Below are experts of layer 3 (counted from 0) of a mixture-of-experts language model. Rows are named router (the router's row for the expert), gate (a neuron's input weights, with its number), up (a neuron's input weights, with its number) and show model dimensions 112-167. Each number is 128 + 24 x the weight over its row's rms, rounded and kept within 0 to 255.
After each expert's rows: a language model's description of what the expert responds to. This comes from a sample of Wikipedia text that the model never trained on.

# expert 55
router [131 140  95  95 107 163  90 127 110 136 110  96 143 166 139 102 147 130 148 110 180 120 119 138 141 120 144 150  99 130 117 147 138  68 127 141 121 148 142 142 124 166  95 131 112  89  97 165 133 119 128  76  98 162 142 153]
gate0 [143 147  92 128 155 132 130 144 125 122 118 149 127 161 100 143 166 143 142 100 173  94 132 131 167 134 122  94 102 104 115 117 134 144 143 110 111 109 143 144 142 134 163 154 127 149 113 155 124 122 147 133 122 135 182 163]
up0 [113 122 136 137 131 116 127 111 128 157 143 131 112  89 166 129 105 116 128 111 110 119  92 115 105 123 135 125 159 157 129 135 143  89 136 115 117 151 101 129  90 113 103  84 126 123 132  77 163 139 108 113 128 125  94  84]
gate1 [122 147 131 113 156 102  96  75 106 133 150 111 151 132 173 110 122 168 141 125 121 130 163 144 139 133  95  88 112 139 106 135 128 126 108 123 125  93 139 129 153 136 124 125 118 111 147 107 125 120 125 101 134 169 105 190]
up1 [128 141 119 112 151  95  62  78 145 139 159  96 155 143 132 111  96 159 136 139 122 107 166 150 171 134  79 122 145 147 115 141 118 130  98 124 158 122 124 116 131 120 121 114 105 103 153 131 143 151 126 134  96 186 133 138]
gate2 [119 154 113  89 121 134 138 107 123 131 134 138 122 123 139 110 107 148 150 114 159 122 101 204 117 132 150 130 139 121 147  82 129 122 120 118 149 167  90 102 125 132  61 115 145  90 134 156 123  74 119 147 138 120 167 125]
up2 [158  99 107 167 136 125 144 112 158 125 125 136 131 150 117 122 119  83 137 143 153 145 129 127 159 102 157 123 107 142  88 119  93 112 135 128 145 129 135  99 130 138 196 148 156 115 104 119 132  87  98 130  85 125 148 121]
gate3 [118 120  97 116 114 138 146 152  81 131 159 129 119 128 173 110 151 171 133 146 131  91 119  98 140 125  94 130 126 119 133 136  97  97 110 116 130 117 144 125 157 127 113 107 131 127 145 148 106 130 100 113 127 156 160 149]
up3 [117 130 190 149 159 140 160 168 128 143 116 151 125 127 125 135  95  88 144 113 128 147 109 139 133 137 132 125 143 126 122 122 126 110  87 106  98  92 118 102 127 114 127 153 125 137  93 155 102 127 143 115 152  99  94  97]
gate4 [144 106 114 110  58 149 140 118 100 167 126 122 121 189 168 110 119 146 142 117 129 132 125 117 124 181 164 121 145 134 106 120 120 115 140 124 166 150 131 107 115 161 118 130 117  97  66  84 105 110  88 102 141 142 119 105]
up4 [146 189 102 113 127 115 115 164 149  85 130 112 141 111 137 131 128  85 156  96 127 127 154 107 136 100 109 114 136 184 172 148 115 159 142 112 146 109 141 139 125 105 184 111 115 147 146 116 164 159 138 110 104 147 155 121]
gate5 [155 124 113  75 107 176 115 139 120  94 153  71 193 167 109 115 153 134 104 120 156  98 125 101 158 157 145 153 153 118 179 128 121 121 140 162 126 163 147 170 164 145 132 130 151 124 135 110 158 129 152 110  87 150 144 117]
up5 [104 130 137 185 162  76 138 103 138 163 106 184  70  87 152 143 114 120 159 134  94 153 134 145  90 108 129 103 105 138  83 130 134 142 114  86 131 108 105  86  89 100 130 122 107 135 125 153  99 107  96 148 170 110 110 136]
gate6 [135 152 153 118 119 118 121  87 138 114  98 137 117 148 147  91  75  85 179 116 157 130 151 129  85 113 128  86 114 133 124 136 153  91 134 109 137 169 126 161 116 162 128 125 145 161 157 173 160  82  93 108 130 133 129 112]
up6 [148 106 116 175 127 170 120 109 121 128 174 119 152 127 112  95 169 150 132 109 108 147  87 154 137 163 128 122 142 108 136 109 128 120 174 116 131 162 140  86 107 114 153 181 150 126 104 113  75 156 142 110 105  96 144 120]
gate7 [ 96 115 107 120 131 144 156 138 134 133 152 152 121 152 137 149  97 113 143 130  76 108 101 102  69 136 136 108 105 136 121 140 118 112 123 125 118 139 122 115 120 110 116 163 135 150 126 104 118 131 161 110 154 187 141 144]
up7 [112 118  93 109 129 144 171 134 137 132 149 169 134 146 124 153 132 113 125 137  82 127 124  94 100 130 128 136  98 152 126 164 111 110 120 150 110 137 123 129 126 100 102 162 143 117 128  83 121 161 159 108 161 189 128 143]
gate8 [154  90 128 127 104 113 117  73 132 112 143 129 111 133 110 120 140 177 157  88 103 123 113 114 137 111 132 119 133 149 135 138 140 140 114 147 125 147 141 141  97  61  82 112  82 154 138 146 167 157  94 129 105 158 180 151]
up8 [110 116 131 134  93 124 128 132 116 101 149 148 154 121 143 123 128 163 159  86  94 100 141 121 118 149  73  85 158 122 159 143 110 145  96 105  79 139 121 179 117 140 105 103 139 113 126 138 143 140 144 142  86  91 143 153]
gate9 [128 135 126 139 121 126 161  79 112 123 101 114 119 146 130 125 158 157 167  94 137  97  83 117 132 156 136 154 138 143  61 152 133 122 147 131 161  87 135 138 112 160  99 128 122  79 155 113 136 137 130 113 135 150 156 144]
up9 [126 128 124 134 144 132 137  86 111 160 117 131 176 137 142 131 131 127 180 112 131 131 100 120 108 111 153  99 135 147 111  71 144 164 108 141 164  95  97 143 119 148 115 124 136 102 127 107 136 123 113 131  93 146 136 119]
gate10 [172  97 154 137 176 127  97 143  79 155 104  98 145 119 142 147 176 162 135 127 131 100 127 161 148 127 116  80 146 129 135 142 120 109  87 103 103 133 129 109 108 157  78 114 153 134 133 123 164 114 138 122 109 104 100 146]
up10 [102 159  92 127  84 112 153 113 120 126 146 143  81 127 124 116 107  92 146 155 102 163 129  77  83 161 144 150 136 144 113 132 113 130 177 160 137 111 117 140 153  75 176 123 108  95 118 128  88 166  69 133 174 144 153 116]
Hyphens in names. Hyphens and apostrophes joining compound names and words, plus some table pipes and given names, such as Kohn-Sham, Giglio-Tos, Campbell's.

# expert 9
router [125 173 114  95 104 116 116 128 132 125 117 119 141 159 168 137 102 175 181 105 140 141 104 114 109 116 116 112  79 124 115 136 135 133 141 130 164 113 146 131 143 157 125 122 123 116 113 135 122  78 118 111 126 166 158 130]
gate0 [ 99 122 142 153 139 176 106 111 131 106 125 126 117 136  97 179 135 111 134 136 138 133  98  77 129 135 138 159 122 137 120 113  69 149  92 128 118 125 136 137 145 105 146 122 102 116 104 138 113 108 168 133 149 170 139 117]
up0 [147 139  97 153 118 110 142 123 170 133 114  99 164 177 140 106 119 107 101 114 146 105 151 130 158 104 121  87 144 110 132  91 155 132 125 146 157 144 118 127 119 150 149 148 171 203 119 119 124 156 140  82  94 117 129 123]
gate1 [170 116 122 105  73 136 181 166 115  40 178 132  92 140 126 154 178 129 122 123 114 132 127  72 135 126 149 135 137 123 119 113 187 136 103 142 153 160 107 110 153 116 175 141 120 173 133 146 116 101 140 155 109 125 116 106]
up1 [143 138 148 127  92 129 124 166 112 107 148 113  85 133 128 160 131 167 143 132 143 142 122  75 105 112 139 182 176 110 139 139 170 137 106 121 126 151 107 103 150 129 132 128 106 154 120 125 127 113 126 130 124 127 151 100]
gate2 [100 138 137 140 133 123 106 146 134  96 106 101 120 145 163 130 103 113 141 112 128 144 104 139 142 126 123 164 100 116 117  88 141 158 151 120  87 150 146 103 128 116 143 129 110 161 107 123 113 138 136 169  84 135 121 134]
up2 [103  92 100 167 103 108 140  98 129 150 143 164 145 118 142 122 138 115 133  97 152 148 148 147 131 138 130 129 146 166 111 134 136 106 124 125 132 143  85 183 102 134 146 126 160 112 140 158 127 111  91  78 118 122  88 125]
gate3 [144 133 141 175  80 122 127  99 113 154  88 134 105 100 108 114 165 138 164 120 124 137  88 138 120 102 129 131 133 103 145 114 128 124 146 141 122 153 109 124 139 157  93 124 102 131 141  98 150 135 138 114 130 127 172 109]
up3 [166 151 115 144 126 130  94 107 111  67 150 150 147 183 147 140 136 132  88 146 126 114 133  91 108 127 144 141 155 129 141 139 197 179 129 117 114  91  77 109 111 116 136 168 137 111 101 141 143 159 102 129 100  76  86 121]
gate4 [122  96 149 127 110  97 129 147 101 174  94 139  93 141 141 120  60 123 145  74 123 130 136 137  91 164 105 103 142  90  90 195 125 115 104 108 183 145 121 122 143 147 160 140 151 141 189 164 130 115 146  93 125 111 125 145]
up4 [129 141 111  92 146 141 124  95 147  75 144 118 147 139 118 121 160 128 121 141 146 125 142 122 150 103 167 147 131 143 152  64 141 131 112 149  82 130 120 130  63  66 132 130 143 123  92 130 150 127 108 138 100 148 106 117]
gate5 [162 110 128 161 136 147 128 125 158 153 101 147  91 132  84 145 104 143 115 120 125 115 125  90 147 107 101 145  81 108 160 110 147 170 110 123 113 109  97 135 148 120 140 143 125  73 131 155 103 111 104 113 111 131  95 160]
up5 [126 115  93 127 124 154  75 138 160 156 130 111 111 174 118 150 115 117 116 119 143 104 146 146 131 100 126 125 114 133 152  85 132 145 117 112 150  89 150 158  95 141 118 146 148  99 141 106 120  90 156 119  86 137  54  98]
gate6 [130 161 117 107 128 126 111 108 135 116 121 100 174 111 177 143 150 118 148 115 125 158  97 158 156  99 135 100 130 147 104 155 174 143 123 116 148 162 111 139 154 156 109 152 140 138 122 184 154 142  98 119 116 102 130 138]
up6 [151 127 147 140 152 107 135 138 117 125 138 162  93 162  83 102 107 149 120 156 107  96 131  85 104 145 137 148 144 109 166  95 104 113 122 138 111 106 151 100  92  87 129 124 132 116 146  85 111 119 138 126 147 159 127 128]
gate7 [145 130 137 122  81 149 137 154 148 128 129 128 116 133 119 105 127 128 145 157  92 152  98 107 154 130 117 132 140 150 111 150 140 126 151 125 131 149  87 121 167 106 123 135  93 123 111 127  85 111 120 162 182 143 112 151]
up7 [124 110 119 150 178 112 114 104  90 144 125 142  87  96 106 124 100 113 131 106 145 126 160 155  69 138 160 120 126 129 154 136 102 112 111 150 161 108 180 138 100 126 142 123 151 136 132 125 158 135 118 105  88 123 147 114]
gate8 [170 124 103 152 135 114 117 169 145 117 131 131  89 147 146 138  91 139 138 123 112 167  84 102 151 166 154 171 142 146 135 149  98 156 143 118 163  91  88 146 135  90 125 108 157 138 136 163 138 112 132 132 120 102 112 156]
up8 [144 120 103 132 140 144 130 116 122 123 170 125 115 122 107 105 141 138  97 125 155 113 135 146 142 139 115 191 155 173 158  95 120 114  92 134 160 103  88 156 152 138 133 136 161 111 150 175 140 144 119 120 125 134 118  95]
gate9 [122 104 124 178  98 121 127 123 101 153 159 112 108 132 124 138  79  77 116 131 100 131 117 130 131 171 137 118 111 110 126 133 125 154 119 150 149 130 133 105  98 120 168 125 109 176  90 116 115  80 140 165 117 153 109 110]
up9 [113 127 157 147  93 141 128 132  97 165 143 113 150 130 146 146  84  95 133 145 102 135 115 149 135 176 131 120 141 111 117 136 159 144 122 131 141  99 123 129  94 139 120 126 121 162 124 116 116 102 131 161 118 159 120 108]
gate10 [ 96 148 110 156  87 112 112 122 122 134 177 123 135 130 173 109 146 141 139 148 139 142  76 119 118 132 138 112 139 152 199 116 140  94 141 142 110 147 109  88 167 168 108 161 132 121  92 161 147 132 124 168 121 125 147 130]
up10 [ 84 127 110 135  96 120 112 134 148 164 147 114 135 141 179 115 140 142 137 141 155  98  76 107 178 123 125 121 102 138 183 107 135 136 153 141 110 156 117 127 166 151 117 142  85 106  71 144 181 141 121 133 123 140 157 105]
Date prepositions and months. Prepositions on and in before dates, month names, and the day or year digits that follow, e.g. died in Rome on 17 June.

# expert 3
router [133 177 119 139 117 174 111  93 120 145 132  91 148 165 118 148 158 130 175  97 125 118  88 121 110  92 146 121 109 129 102 147 153 121 126 101 159 171 169 119 125 112 107 152 156 137  89 144 150 144 133  94 142 141 137 137]
gate0 [100  88 139 124 103 120 161 137 130  89 167 122 138 133 113 139  67 126 128 119  97 144 106 130  84 130 101 134 125 101 171 178 154 166 138  89 115 167 148 120 101  91 175 124 149 131 179 134 154 143  46 143 154 108 169 140]
up0 [109 122 145 138 157 145 151 134 114 148  88  72 102 124 129 173 141 127 149 133 129  74 113 141 163 162  73 143 139 109 150 119  78 114 121 122 184 148 185 138 158  99 116  91 149 155 150 102 126 156 129  92 124 121 160 130]
gate1 [125 157 120 157  99 133 139 112 140  86 154 151 124 136 125 138 164 131  96 102 111  87 133 109 119 151 137 104  95 110 108 130 117 133  88 134 162 163 117 117 109  97 129  97 160 123 109 128 144 122 152  96 139 134 170 147]
up1 [137 138 109 147  86 126 128 114  92 118 138 146 115 157 119 157 124 124 101 131 156 142 142 130 132 127 144 128 114 168  73 100 127 123 147 136  94 132 143 121 149 108 147 168 120 116 126 110 126 123 125 100 142 129 137  76]
gate2 [139  82 114  88  92  77 129 141 169 146 116  98 118 136  92 142  97 163 118 126  92 162 157 140 103 150 159  84 132 136 115 118 130 202  76 122  96 146 103 175  87 145 132 142 149  92  87 120 124 134 150 131 102 144 140 113]
up2 [117 137 109 137 162 145 122 113 117 117 149 187 165 180 159 148 133  93 115 116 127  94 134 116 122  99 125 133 144 112 102 140  83  63 171 102 152 130  94 104 148 106 133 122 141 159 135  90 123 121 127 103 134 115  93 161]
gate3 [ 94 161  90 117 138 165 144 120 137 132 145  39 144 112 128 138 121 146 147 144 112 143 106  92  83 132 125 116 157 106 129 144 106  78 117  72 128 117  99 122 140  86 191  74 144 173  99 127 130 135 175 159  91 133 130 136]
up3 [105 163 108 124 135 152 135 127  95 139 119 105 166 104 108 158 151 165 139 136  91 127 123 169 149 160 185 120 142 106 112 132  94  99 134 137 159 103 118 138 142 112 176  86 100 165 140 100  90 120 160 151  96 133 152  93]
gate4 [134 156 104 153 122  84 118 115 150 174 193 118 144 171 111 116  93 136 135 146 160 106 143  99 143 117 133 110 117  62 106 134 124 144 171 124 109  89  84 117 125 157  82 133 130 159  98  84 133  98 167 123 137 161 150 147]
up4 [147 129 147 114 115 122 120 140 139 108 111 116 116 103 169 137 112 140 109 122 185  88 166 115 182 128 113 150 138 142 174 141 168 145 107  93 155 105 103 116 114 107 111 115 133 180 126  90 159 127 144 129  80 169 142 131]
gate5 [127 135 126 154 169 142 105 124 123 167 146 112  85 128 134 119 146 133 124 145 105 127 116 186 116  89 125 130 116 143  96 161 105 158 102 114 126 151 161 121 116 163 135 174 185 120 167 114  96 124 125 142 149 130 147  89]
up5 [118 109  95 159 119 119 145 139 137 110 116 110 146 135 130 120 133 127 149 124 167 118 156  74 133 141 103 161 110 126 168  97 146 100 161 134 117  86 101 132 159 129 179  61 131 139 113 126 116 145 100 153 111 106 126 176]
gate6 [141 125 153 126  95 121 135 123 144 114 157 107 140 127  73 153 203 114 111 144 122 142 132 116 142 136 128 111 127 158 125 121 136 125 133 159  99 134 117 104  76 113 139 127 148 152 154 141 118 180 154 148 134 143 163 124]
up6 [120 128 123 136 134  79 142 137 144 104 139 145  84 137 128 106 145  76 103 152 142 103 191 127 118 118 105  99 130 184 144 120 109 136 144 117 158 151 133 135 119 112 124 144 185 139  91 145 106 165 180 141 158 111 105 133]
gate7 [154 131  55 114 105 136 119 137 104 139  97 166  88 158 187 137 125 111 144 170 126 131  94 131 114  97 126 154 123 117 104 114 117 139 146  69 106 137  87 125 122 102  78 144 119 121 169 149 111 131 133 124 120 140 123 161]
up7 [114 123 158  97 115 171 145 113 125 102 114 135 143  87 148 100 104 158 155  90 115 169 135 118 131 175 102  86 141 103 141 137 141 110 145 129 113 163 149 127 128 144 180 147 124 133 136 124 152 164 128 125 137 115  92 119]
gate8 [ 99 112 145 165 129 162 167 135 122 102 145  78 143 131 158 145 121 138 139 141  94 155 101 129  99 163 111 163 168 159  82 132 127 125 125 120 141 156 149 175 134 138 112 141 131 151 135 137 135  98 130 160 115 143 125  76]
up8 [ 91 115 133 158 112 146 119 130 134  94 121  85 106 163 148 126 135 139 183 120  70 166 147 150 108  87 126 155 168 153 106 140 130 120 158  95 182 148 148 140 133  84 132 152 124 127 130 164 115 107  95 125 159 118 133 130]
gate9 [134  84 132 127 105 155 166 103  70 128 116 112 125 122 144 130  97 126  86 115  67 197 144  96 109 103 137  84 137 117 124 173 127 155 129 148 147 134 148 131 144 155 122 150 138 134 173 132 115  85 102 127 143 120 126 116]
up9 [ 96 125 128 139 133 116 123 138 178 116 128 133 170 119 115 131  91 132 130 148 137  94 108 129 121 164 139 134 144 180 126 134 179 141 105 114  98 174 133 134 107 158 163 158 123 139 116 137 140 151 167 152 132 129 102 111]
gate10 [126 110  99 130 155 122 136 127 115  47 102 140 109 181 134 150 161 148 108  97 117 130 145 128 153 140 124 145 148 169 114 136 155 122 140 116  94 177 130 156 133  91 154 183 128 173 124 146 135 164 145 122  86 158 143 137]
up10 [ 99 151 157 124  73 113 107 158 157 191 137 144 164 100 108 136 109  83 151 149 133 107  98 119 127 131 147 118 145 124 151  89 131 131 124 118 113 124 131 100 123 146 116 125  99 126 146 115 128 114 107 170 150 121 150 128]
Plural and closing suffixes. Word-final pieces such as the plural s after an apostrophe or in table headers like Team(s), closing parentheses, and word endings (Armistic-e, episcop-al).

# expert 29
router [159 146 112  93 117 140 155 109  92 105  96 109 149 161 114 156 127 178 137  72 167 130  92  97 106 127 123 140  92 118 121 163 166 108 153 149 162 162 153 103 117 123  92 112 167 122 104 146 162 102  83 132 119 157 134 117]
gate0 [101  85 156 118 153 200 126 124 170  81 119 136 135 120 164 136 134 130 161 134 113 118 152  95 143  98  98  98 135 100 149 125 128  81 143 134 197 122 135 100 153 135  90 111 146 116 124  92  97 128 103 133 136 164 128 159]
up0 [134 125 129  90 109 144 152 112  98 143 126  75 140 100 110 129 102 122  83 126 122 171 128 127 114 127 123 130 159 141 109 148 112 136 123 120 113  91 159 127 115 111 167 157 114  96 177 146 146 146 126 173 181  99 116  82]
gate1 [149 117 115  83 157 150 117 192 136  95 112 122  78 155  84 105 128 135 135 135 160 107 146 124 110 144 103 145 111 135 131 163 142 136 106 123 143 141 138 103 134 111 114 150 134 141 114 129 166 123 144 120  55 180 112 120]
up1 [129 146 125 117 189 128 142 150 105  78 116 144  74 183 109 106 133 143 153 138 145 121 136 123 107 154 145 136 139 115 128 175 143 103 108 128 144 128  98 108 137 104 107 130 137 148 128 129 162 111 129 134  52 177 129 122]
gate2 [ 94 159 137 125 178 160 157  53 101 118  96 167 143 104 135 118 121 115 122 159 137 103 100 187 162 103 102 110 138 132  95 102 151 116 171 110 126 104 143 162 138 157 116 127 131 122 126 158 144 118 147 118 186 188 107 102]
up2 [111 110 172 115 172 120 104 141 110 103 103 162 163 131 146 117 114 153 114 121 134 132 155 103 141  78  83 130 127 130 131 100 107 154 121  78 156 151 115 126 178 151 146 105 103 135 136 158 155 126 131 144 176 162 129 166]
gate3 [123 127 124 133 163 114 108  88 143 135  85 145 114 171 137 122 121  59 142 119 142  78 131 131 118 148 138  94 139 119 111 101 155 132 152 120 139 126  86 142 110 125 150  81 193 144 119 103 117 133  93 115 113  98 113 153]
up3 [114 133 147 141 108  96 140 153 152 124 179  72 125  99 143 112 114 144 121 111 132 138 131 138 165 151 113 146  99 128 151 103  98 104 135 139 109 124 178 139 111 140 108 161 110 114 142  89  80 127 113 139  98 159 102 140]
gate4 [121 137  92 135 106 118 125 127 155 150 115 130 123 126 131 147 151 122 118 157 165 134 140 151  96 112 152 129 127 126 137 110 163 102 119 114 133 132 157  90 163  79 120 113 136 106 134  86 119 165 148 156 110 110 122 158]
up4 [143 175 159 110 159 110 172 146  95 119 160 118 151 149 139 129 117 126  82 122 147 131 103 106 155  93 125  91 129 133 102 133 136 172 129 121 116 160 123 135 122 103 150 149 133 123 125 155 121  87 145  90 127 127 151 166]
gate5 [142 148 122 136 122  76 104 173 136 116 109 145 128 139 165 137 114 172  74 141 138 124 135 152 131 152 151  84 125 139 113 149 164 112 113 114 183 113 150 130 144 136 118  98 133 130 152 117 121 111  72 149 104 139 122 160]
up5 [147 172  95 119 140  97  67 142 121 103 139 121 157 125 141 138 125 160  83 133 127 123 102 138  82  78 125 114 140 148 158 148 136 132  94 133 173 112 163 117 111 131 126 120 113 125 139 120 143 131  86 162 129 116 140 149]
gate6 [108 136 122 148 125 132 117 146 155 169 148 113  97 136 105  94  89  94 131 146 137 120 119 127 119  98  96 119  92 100 183 186 138 196 137 152 130 160 120 129 129  87 116 143 143 101  83 145 153 136 122 148 124 110 138 139]
up6 [114 128 142 138 181 112 115 152  90  98 121  67 116 168 139 140 119 157 116 148  91 143 147 117  82 100 116  90 140  75 132 145 139 132 115 123 100 140 152 138 104 137 127 107 125 106 121  92 115 116 147 126 115 174  95 128]
gate7 [121 128 175  91 126  67 154  79 132 142 171 180 128 163 161 133 143 122 117 139 159 112 136 102 148 106 153 107 136 112 125 131 118 142 114 137 130 113  88 105 114 102 126 112  79 131 143 141 124 134 116 111  87  88 163 107]
up7 [103 120 136 151 153 209 129 156 120  98 151 142 119 141 120 129 140  88 128 105 135 150 127 100  91 106 174 145 129  97 127 133 133 136 129  95 134 118  97 133 159 131 147 150 129 131 117 112 115 126 118 102 149 161 147 100]
gate8 [175 134 136  93 125 177 174 111 114 110 105 120 143 119 141 105 114 147 158 140 130 138 123  81 155 114 154 169 102 105 118 168 121 118 118 134 144 121 150 109  96 135 130 145 138 118 101 127 124 112  97 114 168 129 121 148]
up8 [135 127 138 152 135 113  99 122 167 141 149 110  88 107 118 141 167 105 126 134 115 150 125 156 137 125  85  77 126 176 132 119  96 141 158 133 138 153 100 117 141 122 128 150 139 151 149 154 122 120 158 140 104 126 141  91]
gate9 [153 142 131 143  95 116 113 149 165 109 154  37 157 128 143 121 107 135 138  72  97 116 143 103 103 102 135 164 136 166 137  42 155 141 122 140 117 113 112 107 150 151  82  89 130 163 101 170 124 114 132 172 153 160 125 159]
up9 [135 143  99 149  89  85 115 141 129 139 142  48 134 123  95 128 107 149 133 115 113 159 159 122  93 102 119 147 117 150 155 104 148 157 144 160 128 121 141 120 100 162 112 115 113 142 123 176 113 113 108 146 136 106 107 132]
gate10 [118 132 122 129 151 103 140 111 113 108 111 118 103 101 132 128  95 175 135 113  93 135 112 162 151 128 127  72  62  81 160  98 122 121 116 176 114 126 137 144  94 103 116 168 153 163 154 151 163 180 110  98  92 101 119 148]
up10 [128 127 141 124 156 115 121 107 123 110 128 138 181 155 145 101 175 110 101  98 135  99 125 109 145 117 150 167 170 142 109 108 160 132 127 111 145 120 121 138 117 127 143  96 108  69 187  81 105 127 118 136 141 164 129 117]
Role prepositions. Prepositions like for, of, at, from after office or job nouns in biographies, such as Member of Parliament for, editor for.

# expert 56
router [128 154 126  95 106 105 140 104  99 124 112 103 150 144 146 152  97 130 145  86 181  94 103 113  95 103 129 144  86 126 119 159 149 118 189 111 147 135 143 101 148 123 123 102 158 111 102 138 140 109 121 124 111 148 134 145]
gate0 [ 78  90  61 122 129 109 166 131 178 161 138 120 113 169 133 153 120 124 103 111 147 132 148 104 148 131 138 117 129 124 133  92  80 129 108 159 132 104 131 186 155 117 123 138 169 167 151 124 190 129 145 122 121 139 126  95]
up0 [159 139 139 113 128 105 142 117 107  95 135 116 131 102 153 152 136 146 134 148 151 146 143 126 114 118 101 164 107 165 137 206 159 141 147 153 133 136 119  94  75 142 116 105 116 104 104 103  82 108 115 124 155 138 159 120]
gate1 [141 132 140 151 146 163 104 117 174 109 131 139 194 105  90  93 129 138 108 127 141 179 142  92  93 119 138 137  80 104 169 107 172 135 158 136 156  86 134 117 152  92 127 147 132  93 140 110 129 155 126 135 152 126 154 159]
up1 [126 145 109 146 114 111 166  98 182 128 180 119 119 131 115 100 160 120 165 129 115 149 132 142 107 124 142 114 136 121 164 125 105 114 144 107 121 142 107 121 103 138 154 141 131 114 130 167 119 105 139 131 128 113 149 137]
gate2 [123 101  97  89 171 146 146 110 131  99 105 129 118 149 137 146 155 104 113 131 118 123 122 134 111 157  93 123 116 159  90 126 128 113 159 154 183  98 168 168 106  56 133 123 145 153 104 160 116 150 189 126 135  97 143 145]
up2 [133 114 132 137 111 144 119 129  91 156 121 137 143 109 109 180 107  59 128 139 134 100 160  97 161 106 106 181 103  91 171 101 108 131 123 131 102 152 121 125 117 166 130 146 135  77 114 111 137 142 114 116 130 151 143 119]
gate3 [141 125 118 144 126 120 115  98 107 112 135 120 132 146 118 138 127 129 112 144 141 137 142 127 127 175 143 174 146 148 105 135  98  94 136 114 142 131 152 155 171 122  78  92 148 109 139  98 118 138 135  97 156 147 135 134]
up3 [117 125 129 117 115 113 116 106 147 156 126 149 104  68 109 123 166 127 130 126 161 162 117 113 122 127 113 127 105 127 152 150 134  84 144 156 183 111 126 130  88 112 114 144 130  71 109 125  94 147 113 103 102 118 152 155]
gate4 [113 118 102 145 110  99  77 175 146 115 143 151  98 160 137 117 117 111 118 131 118 158 133 150 108 103 146 108 146 119 143 118 114  69 139 147 146 132 134 140 144 118 150 102 131 149 120 138 130 124 126 120  98 188 166  94]
up4 [132 140  97 114  97 111  97 160 138  95 126 158 123 139 132 122 118 131 100 130 103 157 140 151 153 104 130 117 133 114 115 132 120 101 144 178 150 133 118 131 131 100 140 142 149 148 136 144 147 136 156 138  98 157 149 103]
gate5 [ 82 135 143 143 121 140 130 136  79 145 137  77 125 131 143 122 114 117 161 125  96  88 141  95 135 110 170 169 181  71 112 138 145 124  88 193 122 107  97 138 131 141 124 128 105 153 153 109 104 133 148 138 132 131 117 131]
up5 [105  69  85 115 155  85 131 162 146  92 149 187 103 195 133 156 149 129 107 129 143 133 144 112 130 168 123 128  86 159 120 128 140 126  91 163 165 158 145 134  74 109 111 123  93 127 122 140 133 124 124 110 101 196 112  87]
gate6 [107 137 125 117 137 147 134 118 141 180 152 165 121 149 145 112 111 139 114 122 127 119 127 127 147 123 120 109 140  92 179 129 141 136 180  71  96  83 108 100 121 150 134 115 140 139 142 193 170  98 114 129 113 122 155  93]
up6 [147 143 129 178  82 138 143 131  99  80 140 153 109 131 134 123 171 110 143 117 146 122 107 121 110 163 155 114  89  85 156 158 139 126 124 141  87 162 115 112 146 129 114 146 124 166  88 112  97 127 132  98 122 137 122 122]
gate7 [153 121  77 130  79 141 116 131 137 165 142 147 105 124 158 147 120 100 130 117 153 137 117 129 156 156 123 137 101 141 117 149  93 149 151 131 141 133 130 142 125  59 122 137 148 165  79 171 102 152 178  98 144  84 125 168]
up7 [124 124  63 135  71 141 134 120 144 152 185 131  98 105 145 136 122 107 124 109 140 128 109 133 177 146 114 158 121 165 116 143  83 154 152 143 132 129 111 142 134  97 133 128 176 189  60 152 115 139 144  95 157 125 149 150]
gate8 [135 160  89 122 102 122 136 159 106 145 147 141 113 125 135 112 104 167 102 146 150 133  78 158 139 147 115 124  97 110 121 148 118 151 157 114 183 136 143 120 130 137 150  91 103 146  95 110 173 128 132 110 131 153 131 119]
up8 [163 167  86 141  98 116 129 145  98 104 179 134 132 138  87 137 106 142  94 155 165 125  71 125 143 132 127 167 109 132 151 102 116 166 162 144 163 135 152  95 100 153  93 149 104 124  61 118 168 169 125  98 159 179 119  96]
gate9 [145 131 160 141 158  97 129 140 150 118 145  70  86 127 119 129 135 158 136 125 143 106 139 146 104  61 122  81 165 135 123 144 121 152 147 120 101 140 106  95 101 116 164 120 123 106 126  90 106 146 119 120  37  83 152 126]
up9 [113 129 134 112  87 152 129 137 113 131 129 149 148 139 144 154 123 103 143 103 129 108 108 145 146 149 145 112 124 115  92 151 104  92  88 128 103 131 140 136 148 146 151 147 195 162  87 123  86 124 107 126 138 132  84 101]
gate10 [131 111 117  69 144 150 130 145  93  83 129 154 155 160 157 119 144 140 109  95 118 138 146 127 145 135 145 142 132 142 111 134 140 100 138 172 150 126 154 147 101 116 156 116 113 106  98 136 122 198 152 143 143 108 107 147]
up10 [119 107 131 180 149 133 129 122 158 149 146 127  99 112 120 120  97 120 136 128 133 107 105 122  94  89 116 114 111 140 152 144 104 132 148 107 127 131  85 101 141 146 106 128 126 141 149 143 118  49 113  83 107 118 132 123]
Prepositions. Prepositions like of, in, at, to, by, during, under, often in phrases like his time at, afternoon of.